Experts of a small language model: width 256, 24 experts in each of 12 layers.
Below are experts of layer 3 (counted from 0) of a mixture-of-experts language model. Rows are named router (the router's row for the expert), gate (a neuron's input weights, with its number), up (a neuron's input weights, with its number) and show model dimensions 0-63. Each number is 500 + 25 x the weight over its row's rms, rounded and kept within 0 to 999. Numbers have three digits each.
Before each expert's rows: a language model's description of what the expert responds to. This comes from a sample of Wikipedia text that the model never trained on.

# expert 1
It responds to: Single digits and digit pieces inside years, table scores, statistics and coordinates, such as the final 7 in 2017 or 54 in 54.87°N.
router:471481483482465497502526540498499452475498515489481541450500489479512493501513507490498490510468473536487493498549471491496502516450497482471522473474471529508507504478504466519537476446519500
gate0:526476432466492520465530494481501536491493524514542513485501510444480531520480511494484484520535496465507497471536530475505488479512486519492511528477514541483535498505523478495442510488500471
up0:505485491491501482493490485503529485473477527503498514551484447482532457465505463502465477516492498534495520492518506498534487469505547495538511472522489506472488510526459464528506486548507506
gate1:519444509465517490501463494517475502477486522535424503516462487499527491504452509509476495524482505517539478471485555479488515512510449487498561492520467509499496552488552517482503513521501488
up1:467482504473561478533482515508534456484508517518515508485501534479512483480511491501497492525485540507504498495500478502505506508514505500451456525482515553532479511482474511485507509502522522
gate2:435499502496514489493506492478479507474537517507520521539502483512512501485531496502511494507520510468516528467482529525498486438507475529536471490479481531541442491494492546458480455561494466
up2:507505509498511496528546497486524510526501473506495556541499531503503499471460511497518477510476513538538478458490550511445482517505495490490517508456499481470479431528496489521471514484514488
gate3:532484534488544467502516493481501467497517496510481556491523507510504517510542536519496498534470541514522462472466477514474509495498487504485514463527497448443480470534523489477488531540496489
up3:507501467495477497510503495472501547480507468507499499483524531495516475456533522490515454509482516569510494495493491453450488472539497510479514474489523478470485479495506468510507488496523473
gate4:519511499476515513501488482544505485522490516508497532498470523509477488537470506520554523489489554473477494455522497531506484502499516525553468502518472488520474503547523500474543495427493497
up4:497465502484459532490504523494451469512518540488495509532500497561479471505503489490526501489517481510490514483507487495492516484502499540519484503557518502555558488470514504486481518530473501
gate5:503485532492513512489480522494452537515503482498487436494513491497519474464510488504487540476500485502541481460526462492500530535554418498491517486498470497552484533502473481527505500478424525
up5:512524517487494509461515496472499445492526454540464498524483475508519481504489504485504528491520530553564508462456497529498545526535481482492447504476465503482515512487498477496519485505485550
gate6:494497544478488490520530474485505484503456457546490483526484514560490506496528514473500508474491523506498517529497473513576519524537523470495509469516527503500542491568498512529528499478484507
up6:542527497440508486462493541479498484467487513504526522482505501477504499482519517504515510515494546506483478436501495556518499473522518477514470507464513500484467444504534511499510499503492506

# expert 19
It responds to: General nouns after articles or possessives in running prose, such as use, power, system, health, land, items, courses, with some plural endings.
router:477493517475524532507534510521473493495498477432468466493515456473513477431520498504479453524506463496469492481519466515474522515463523482513524500494504508490555485493505507525481476493494513
gate0:529509517539478481506541498507527536506537548486475476540479477522477469433465447530483509495506499522492482546476505529525490485475485509547511536468480482509529505498523491502526459513521477
up0:493473521502463515507478520508542527511516517461497503560519433503467499472513522529486489501483455524490479507525490474494469508486518450535490507489543522468497482461544503530528488491511508
gate1:514475535444457501518483534487481470519497488498490472585533503520499501502466521494542518476489529502506506514506503520490544516476518496511500494529538503477514507460500498513507510502527509
up1:493462549456478496526480542518476474533475543501492462490525481478558476503488490473501533532549485464465487489502528536514516508510514476480498517524509516492486484476526549487505439481531506
gate2:483531494461474531527502503499505521502494458529497504484503525519492499487478523499492499503478509495499505530505519577550514514489517475488464535504462487561478530555514539486556473520477486
up2:446480478528499537500508490522479492435478459481500523494497538503537503493470486500514494498495537511486495479485505475520492524543481476523463525513461523503488533493506506484453496480473450
gate3:483522509487526568505549493468508456469477499486536523530528498494489523455530505552475524511498465487490529484505519503490494500498495462522519529454498501540489484512506520483499495494538511
up3:483483496534517484504467511495517523499489522477438504480484413511500520511497516498519511510479505517489542493449501448486497482474494533539498491498437494480469499509484478493506465521497542
gate4:467493515481496499551501485506548473521511479539519494522541514532496517453495515493508489537496506485533469474541512520485533532496514524500516472492514473538526536532456466536525475516543507
up4:509488510495483509460474485504478467479456522533483470496498518477481489499452504495474495476509531511510518460491516467556507474513547586486491501485496450527487531504505485454474509499508488
gate5:512474509496464512517539502517530512489521503505517505566467461520510517529448484488499490486553471545502495523504507480473517508517458504511505547479451512492532495504512508532516497508457450
up5:530449494538543472463479433513508497510513510492532473532494526511461536517525537466540525480521517484475508505546523540510446480503518478473485509535495508500511540451504561497511484502466502
gate6:492507515487452499506480525478527530552476511525512475481455492531508475532489490450506478507511468509512487506507492514468466507465449528473511471494470551449506503474493477496504472437511467
up6:490511431527556509503490526508527528533508496481538496494494493493557535486525481501482482499487481485470490473454508505502494435499506501510497502497528471495512487472453526502535521494476489

# expert 16
It responds to: Pipe separators between table cells, especially in header rows, and the article the after prepositions, plus semicolon separators.
router:472564512473529505520485506503506488491503514475529483476539528479537497489499531466468492466507478503487444482523504490487497547498443480500517508446488476470523471508519488518518476477508423
gate0:512527491506483509512532491533504506468486492436512515494462512464507463463448473516494512508483539520510460462489523461475488488496528524498527509476464536501471457507520509537523562497508446
up0:476496470525479504559552486516482500477515502451528543488485487483534469509496473511499483463488532543480507486497527487479472548503505486516528545501523571539459450532499500530447499499496495
gate1:512457516488560535487517493525512486489479493524476518508524527488507488514483549482497515495479523450518481527530501490527493448488529507489485581515540470480513532488530507516518479461485477
up1:465514507541497464542529495496485509511517526495490505493480497452528457542503503503509501485473559512522560509505487539523461496528485506488492507496489517475481451487477529518507516493521499
gate2:501543500549476463531494517485465464508508502504465518505506477527497512476502478467522534525527530516498525505505493476473505490514467520455460473477519501492492527547501508531497502478518500
up2:434483495494502489534458494484519525485501485515524519509513506496483530539515522500490522480466486506499460455522527511496506492438513511524507483499456473517488536505496547551489489453452500
gate3:532499509514509462483511486478446519495543519460498509451473496494471519499505483471524506513510497511530505494530464496490479487503518511489519494490498473513446506487518474479483492493491556
up3:525497508483485509525494499512511529486478514494471473488484489506487467556461496479501461501468481502519505535515519503489463501505519465484515500498537470510483501463509482456482489462510539
gate4:519537459508462471516493494466505484494517536520449481514477474489510499495489508511514474501472531458537508539493472463454480488529541507514515510518511480487463516504480500480538524492453562
up4:522486491537487493491501468507539508490482519505509519485482488539504515524453504524530506516522468508489511509474525460520472510517483472517547490506504485475507464498462527490521500525468527
gate5:489505522491541490464523483517510557521494521477511488483496500486464504528476532473501507459508542500520487514488467527525484500468458507507545502536520525563495507492468516460520502471491533
up5:520477506507487485530538484467502455470467500495488531521473514502537531513523520532501529511509498492478547490530503485511496484496504471467478499473497526475442502497505495498497502525489545
gate6:480465526505498448558504510538507484509478497523473564478533499488480501513486488500484518526540523497502501527566500496486521473485503487498492501506503460554518504500506537501518519493464515
up6:467477461484515509531500532502463484492484537499474535497467530477515529528473518494493468508520487508510495462517522473526482509531439476493556488501478487509507490468517526486503531530489480

# expert 11
It responds to: Word pieces after a capital letter in proper names (F-ock-bek, Mc-Donald), plus music words such as album, song, guitar, band.
router:463485493530511517497475486479477475481546531500496499490510499471506514515514455493476516466467470510510519519515472489494502481481490535508499490545514522516519504486488477503499521476498471
gate0:520500507461513527531499529528519473468481540510489469524543474527532442472456537515462528514505511505492496454504500468470490468529507435522472457502512489517497458508523511454491538470470475
up0:507536446527493494495541489462563517556517532504511530461514536528477495533492490509534494478454494534520504500492490519516522512519479467503499548517495534528503500530534515483472510537489515
gate1:471527497511472492448482506504487505494501506520461511534503499481498468479455475439492503536489520515515531486500514551542475484529497464476529536492536517502490479498481506484521491511533521
up1:483511521512485483486491528484456449511487507488551484520486526480521548541488515520512503507477495500511515555521516473541502533500509507514493476448506471508515425507546531528471514480484497
gate2:508494476477501496532537519473485555470500491541486514508510474491498510509449515475532483455478495475524520480489493521528472456512465506491505523491480546531491462535534490519509533504520524
up2:489484522530506492502509516464509487472508507498504522504455537481470533486551479525499526520534539512487534504492484502516519532499489493522520498468512487489509476519550484445519524474539475
gate3:474496475459523532474479487544479504520517525525495491546554499518517491451527489504510494507478490494476479493514520511525475492471501499499485541505498426466497520456507518498521488464484485
up3:540512463511472506466445499517534519487490492475480532500471513500480495503488475528524489521576502481525538516489505480479482512509493549525502505456444469496484503524540453519494538496505488
gate4:496458508487494473514539540546494468504531529523503494447504475460528512540469514480463504463502519477519536505505511486470466524499511509484519522547486492539523494452480511503501482461516494
up4:529493529446481469480527482521471475474468461510505467463509482533534528507498508520537482481497526542507549512474513502454519486501551484500517494555506504456520516478536466514506464522542529
gate5:486528476521508533476529514480491518483495505497516525496569503503491495487507533499524520537556522509471534491493509538543505567558509536494532490475493502511481528466540515478504518451496454
up5:507508532460499515462481484516482538478485519520533477508490553492520445539524492438511486503504487532463522506484493515509529488500500477515528465515512464453489482493500485474503537494517550
gate6:483519480534464487502456523497513479471508519425490484459486468478524501502515507470506516504512477538473527528495465537502505475500436532500450438499478470509503457474495464494506491477503500
up6:516475511538519483481489498494462479489494448492519521543475522460504450507496489530481507503458465517490480454502527497508563526513493489473475481493514470483475491471508467465506484468506495

# expert 9
It responds to: Final fragments of foreign or rare names and ordinal endings, such as th, st, nd in 4th, k in Swiatek, and Jr.
router:501507474462528475526481487545506515508492527499550487536472483502483464519494516497474519475487494438523497468515518473455463469474419456492493543495501482534492488526502516516504516504546499
gate0:501529483471511532554509471473483542458472541523517505503503482520500466489504512520459502481539520492499510516515509460496491501525469490492511530547546528504487514525501501510500477487502543
up0:499515504538485502441482519494490511531513543535464493492529497464488511477535504509467501455466477501494523509510494488474492495542486476459481492521487505514491449520520463470522458479487491
gate1:515496507467500496511489493498484488481506517474491466513517513513526530443506499523565475515501578499474481480510563494526490553496530475520523494528478484502511543515516437477500540497551474
up1:512480524485542514494522509486524520475510529497540500490493506515549485528497526492509495482528502488447534500512501482486504479517536519504522526479468529512517520498503476471502522534518492
gate2:511510525541461535469480511542532490526494485494510503465495511443525498520506467484506548461517514522496522507488490502513499498526513541523480484482512489472486460483459464517472456552501534
up2:531507508493493488517490513475484478508532485475543510465517481468489551536482477501451502515507474544440510517505509536501529495526498501532499472508508517495518465495520500472498494524490509
gate3:481466549517504496541519520524523471450493510465518480504462477488467469493481512492453506506533495502535502468577504547505508465512494528500461506500498489518490475456494527477479510489511472
up3:492507492530534487520438496529506478486491496524499490518436505503506471518484490490489539502508505501526507418499517494496514494467490518533474513514528542469453492501487532518468541476502504
gate4:494511511510539474495533491528467494483454522494482528479526536466477488456468521495493529504498482512520491570497504504488504475508502515477529461538525474488509563492548516449517519488473514
up4:567512514483485491483531529517536495434513501524468540449517528487481506547472475498494468505497506510506481538495479519515471490532500523503532442519508495501504449519462514490471486543475509
gate5:508535483451496526555466510521493476517472488533498491488496470501532528521475538515521507515491521505476436500506478505508469507525481482497488506540493507503461516444482501487482485515494476
up5:506495477546500519507474482489451511518465524497519480524471490510478489495544474523507496516496560480520451499470509528490482462478500527483490526527505518443512475492457501503437492490534518
gate6:496510520483450507521466509508487477476511462508503466517516527480505499517477533489539467526515537505527512483506499496519506444469505471458450511479488514557538485511472501539524502547527478
up6:475558503492468479466510513517462491523498480499536487518472488519501470493508508502511464522509475542478475520471488537498466479473529483478510493459522540500515516504484474543509495490485449

# expert 15
It responds to: Colons after infobox field labels or titles (Occupation: Filmmaker), table cell pipes, semicolons in lists, and coordinate symbols ° and ′.
router:497506511444551487534509484510506469505504499483500551490534516462529460488524466477500482474478505505513460495513505488476509505464461486488569504521501500540539486495475502506510461470512506
gate0:493498523482508467505475479557462493486542483532501508523487559484533510483502529466512508514511489529512500502453518538489481519497488458511475537513500491510474473480497519484517531484545483
up0:485542555480506521475527482497499446503461500473486494495510473502516521484547502527486513513524506530470473516504506440523491517473512507519494396468492499491496490515531515526509506558497480
gate1:510510509517509515511505509500533509486494505494456478512474490497503472489546506513494532531515505495495496442490487491531531519497450450510502492472512512498501527513485508509490494468443496
up1:483517490464483471503499438499509481447529465491504513530475519503482515488560457489479534498526467520497495496515534460513491527474508514524504534511477487503509521492465502458490500469455537
gate2:494502477480458497508460499543512540542460553525522492491500475496522484471529492495504540490449508497468518488500520480499489478499497525502459490520543494507446514519472507532478545583540521
up2:533511520574521521506488489477498502484476550481451493487553502517483493488488501474545498468484532479473475492501494512498486495498508510510512505501522506490507465530488483528484516516487477
gate3:525513520465502518488523489491490513550522491466508469487508464525502559473494503473473491516499468522535520535520485477490439543534499517473548530481547462484494489479490476480520466502511512
up3:478508487520497478535511509485535499482527504536517480497495528514512478511469523525494563485455510498514504518454486482502525475489480530516497464468477537522548514524484531552497486514452479
gate4:519500472565484511488490492503513470493541497461449528518514497497521484478494524494539525510484524528510507474524508547509529468494554533502503523505497461498476510472519543555527516503515515
up4:454485493478507476501511530491493504497518495508491506504510475468464472520512488480500493490433486492469459506484469529524494523463512494476531488491498509553456512474532499504546507487538539
gate5:528519525496500515481521466485450496507530498490503458505523506466547471460508532489522540506484508463480464500499518521534561540490499535475495492505518447520483463516506454503430479492485556
up5:474493503516521503519576480484509490501545501505497489534537478456510499496485508502479473532478478510522514526502485529496506494525501517521490538491521503462493492495536492512528517534433487
gate6:530539483481521529508504522513502525518489484490462512433486528528520488482427503497463491502503516532529523504504524513503519505481484499480518490480510516531492529517487570503537484482501533
up6:497509496525498500490456512539465500511515514497513499443533466480475515510511529462469455483539502502464534526474500465508510544502475530502460500524514513493530511514459515527498506479507495